python train.py --num_hidden_layers=14 --hidden_size=128 --d_shared_expert=0 --moe_layers=[1, 2, 3, 4, 5, 6, 7, 8, 9, 10, 11, 12, 13] --routed_scale=1.0 --balance_bias=false --router_logit_norm=2.0 --tie_word_embeddings=false --train_tokens=474700000
Below are experts of layer 3 (counted from 0) of a mixture-of-experts language model. Rows are named router (the router's row for the expert), gate (a neuron's input weights, with its number), up (a neuron's input weights, with its number) and show model dimensions 0-127. Each number is 500 + 40 x the weight over its row's rms, rounded and kept within 0 to 999. Numbers have three digits each.
After each expert's rows: a language model's description of what the expert responds to; "mostly gets" lists some tokens that are sent to it at least half of the time. This comes from a sample of Wikipedia text that the model never trained on.

# expert 53
router:482482533566456526407505471470492516506536481540476500471458484550469448421475435457468519484566551529448522437448554422538481517474469424509532476492455501567534462525453483517478535465531502541535506529533530495492435514510447479509530511537455453481522506413437531539500463477530442529477452492491462491497512439486427542535452455513546502504483526559540502486499462449449567631445
gate0:487517470504522476505485557500527453529552471455503440409488464500566513491463625504465495579516483508544529552499473520471525560502488428525568477457495513492478422451497456545527508478530488508420476613470415578508538527493480467467524476477486491542508547519442504488543469460524514532505476455498446507471505447541481505515468510490528606511514480531605520514403445521492491496496
up0:492559449535496510482485534446519474571555439478529444421462472513566524492446533482462484574505497493557532520485485480468505548484474435593563469488465526467518447475512448558522516468529515484436488544469445522481535528525495442488557456481483453554498570523456524505542464438567462558527451458508408513459571449554471542549493518479535529484483501541574534527451430479462515518466
It responds to: Second piece of words beginning with lowercase w or b, such as ant in wanted, itch in witchcraft, ill, old.
mostly gets: " require", " Y", " Wal", "lock", " Ke", "JPL"

# expert 32
router:525457503498475441537558492550500489427570506533537467522407473489491462439518417510513526485557467473399467491482510497481450531546511410479567501464540511473513475434496453509535512568551468546488557404552459493480473537505541567508519478466441512507476485517431527513512505577448511449461500545468562486562497427531544486518517463544443464458464528559506510519461502488446543525503
gate2:519466464487500562468551435495503454492518450484509521459471475486465462473537502438469496516519549400518532483536496445472472506537533534549523566468461480444494489506452401430467567497527515483475497476458541550493498477519450515572525473536433470534520481534551464470540504474545521480478552544411593478474468464521511429484529453463584452510497548534503506463578514455493554541400
up2:522480495556517474464442563520513522505519525535519461489529549480556530540506501535483477481470464536512511544473500536560465469438506491423486398489556504475542561472545545609541460512480512516550472498519398400548521510503497473420427517442586531509525497496463508534473519492497495439473479439545460464467549491471533501554434591548471531506508503478476509529408504503519453457517
It responds to: Opening pieces of words after list dashes, pipes or colons, such as li in Publisher, tr, ch, Pe, Pla, in infobox fields and tables.
mostly gets: " tr", " Pe", " ch", " Christ", " Ta", " cl"

# expert 34
router:454493499463455506484466473509529556549537549491418522496429465508501430525486528556418488546472530575500439450512514441493477518510466461545556540562531472542524502491479463615493495542538539497477494529462515468545522551517521528555472457462519477501531515436465517457520469493539547513526429476504472520531493518517495535508489400559536509564527527427592551465450440463475435570519
gate0:494554463406463512500490456501488464479486507507434470587505468556502494487439476527510571504530456519532456467426492467472528493490473499463570504515512540535455528493474547541472442535477498480579493510438438440499480503458517432486545516458514507478570499438469482482495510394518453473467476559455454565457450545553559504396482484482502504431510527457512507582496515529464461477588
up0:554436553510524495484499496439511581517478522555529523374440569483547475510544537459499460465502563528500487479481504498514477548453532495557499491497455532427542468490516449505529543490506521525476504476489560511502437529547524486528471480504467438539510511471500494517494518554496560571527516463479466356514563525501437470526535503559545447529473536564526530479473449442518537599447
It responds to: Closing suffixes in mid-word such as ish, ous, ated, ed, ing, ation, e.g. fish, famous, established, moving, composer.
mostly gets: "ous", "ish", " business"

# expert 26
router:495488529530495554406462502507460482492442510502512495405520547512470450488507468473459494474515506508522481429431519465483569431562555482532506473544537484558471502568460481467491523451529444495448529494473540493491541517507481457574455548554469456453430563436492506521491442537553498547436439438456550576456504568494435436529443487473538447503449498485549501439485550516488533490491
gate0:458422513476575510534454482515571493441519495456483489478559341523468492472458480487522465483498493517524500488551496475550545450517512459445477563483497473494485501465506575510433414511494464461494532456449515559481564466526527479501518504537549513582461529502507454476514463492555526501459509442478364559477460489557496455482492438518520445455485528486469572519523491493527502494551
up0:454454506526544511493505471503560562457493484469483511475551504485492480502479489477542429382471509482502491516555512426530522456504496453488450514496512450511498433458495542460478449523501474457451558487460563599484544512555493480518503510521499458645453514490463457531505452482524527490467507458470460589461458489621465492540517429507481463422478510534480530493551498519585518515504
It responds to: Final fragments that complete words or names, such as red (Hundreds, Shredder, Fred), ed, ies, age, way, often after H, K, Sh.
mostly gets: " Thomas", " home", " Henry", "hop", " Washington", "time"

# expert 24
router:499472481521528553421521488505563452534514506441513551539535516500461475511449463505482489524513502522461450407497454458492508494486430502490491532559494562548517469486510489582523540465482516525503478438560546453507516482521441521573434452431449466456441530482511541481484478512546461453486527503443532405494485515412475510474543560578521444520511538447461463442469602455510557520457
gate0:467508461509509564502509539490507459500492463479503569576521440436533481540462468439521478477544491561507466443501556463468553446552437497424502529466583473549533537492510574480560474476500433547519530493550497444499403461504404537490444487455465488459440499516507468530476496510525532477492481490463479505443498633484469507522488491557535455530422504555485496458469518452480502442483
up0:545511456475587530518498476593484489486514471491520533531552449531584460499550560543512454494601475555541513473503531461480474514486485507515589541521516485500536525443499550482521509514556466526534407483495498508454486475564497609478451513474384511530479458476526503515546490505470583519477458454464453499465536525495546505532451465568526417454506518515505465567462531462487550471511
It responds to: Function words like to, can, this, it, which, often after a verb, plus pieces such as me in come and prime.
mostly gets: " can", " this", "Note", " it"

# expert 31
router:503481495515466477522522538565516475442515522578536416474435498456509473425529433540492527505519487483405486497489562553470443520534563484524580477480533525445505442459467456507549512555538480548509535456550504494500475503484598594433507466540465543476495432509450482502479543524449500490500514524455558531557488420522525475568466514534454479461557495544502514470483509471414533530452
gate2:490503475449513496429503441468455551549563531539451508452567441539500550514437538442498475502573423567451504562505505461566547460541473465458492549497560511509473495526480507523465486463461489553472527541459492603452528509469445447516514531511520485534477552552466541496540458554518508514506441437552451496544545539544537524477443442501441514502482484443460474479464511555548438518562
up2:577434482551481474528428524588504625474484436484512467523524535527643427486513528501536543513478519470460445515481484474510474463494469523512527517551517475506529557473484529497504515576504553444499515576448512412518518561450497578490462557466468492488457486467523506459507508506630495561512482552538500528533537521494460520485505559486488538526486474500473468512516531521504544467484
It responds to: Two-letter opening pieces of names and words after a space: Vi in View, Victor, Vice; also Gu, Pi, Ni, Qu, Pa.
mostly gets: " Vi", " Gu", " Pe", " vi", " Qu", " Pa"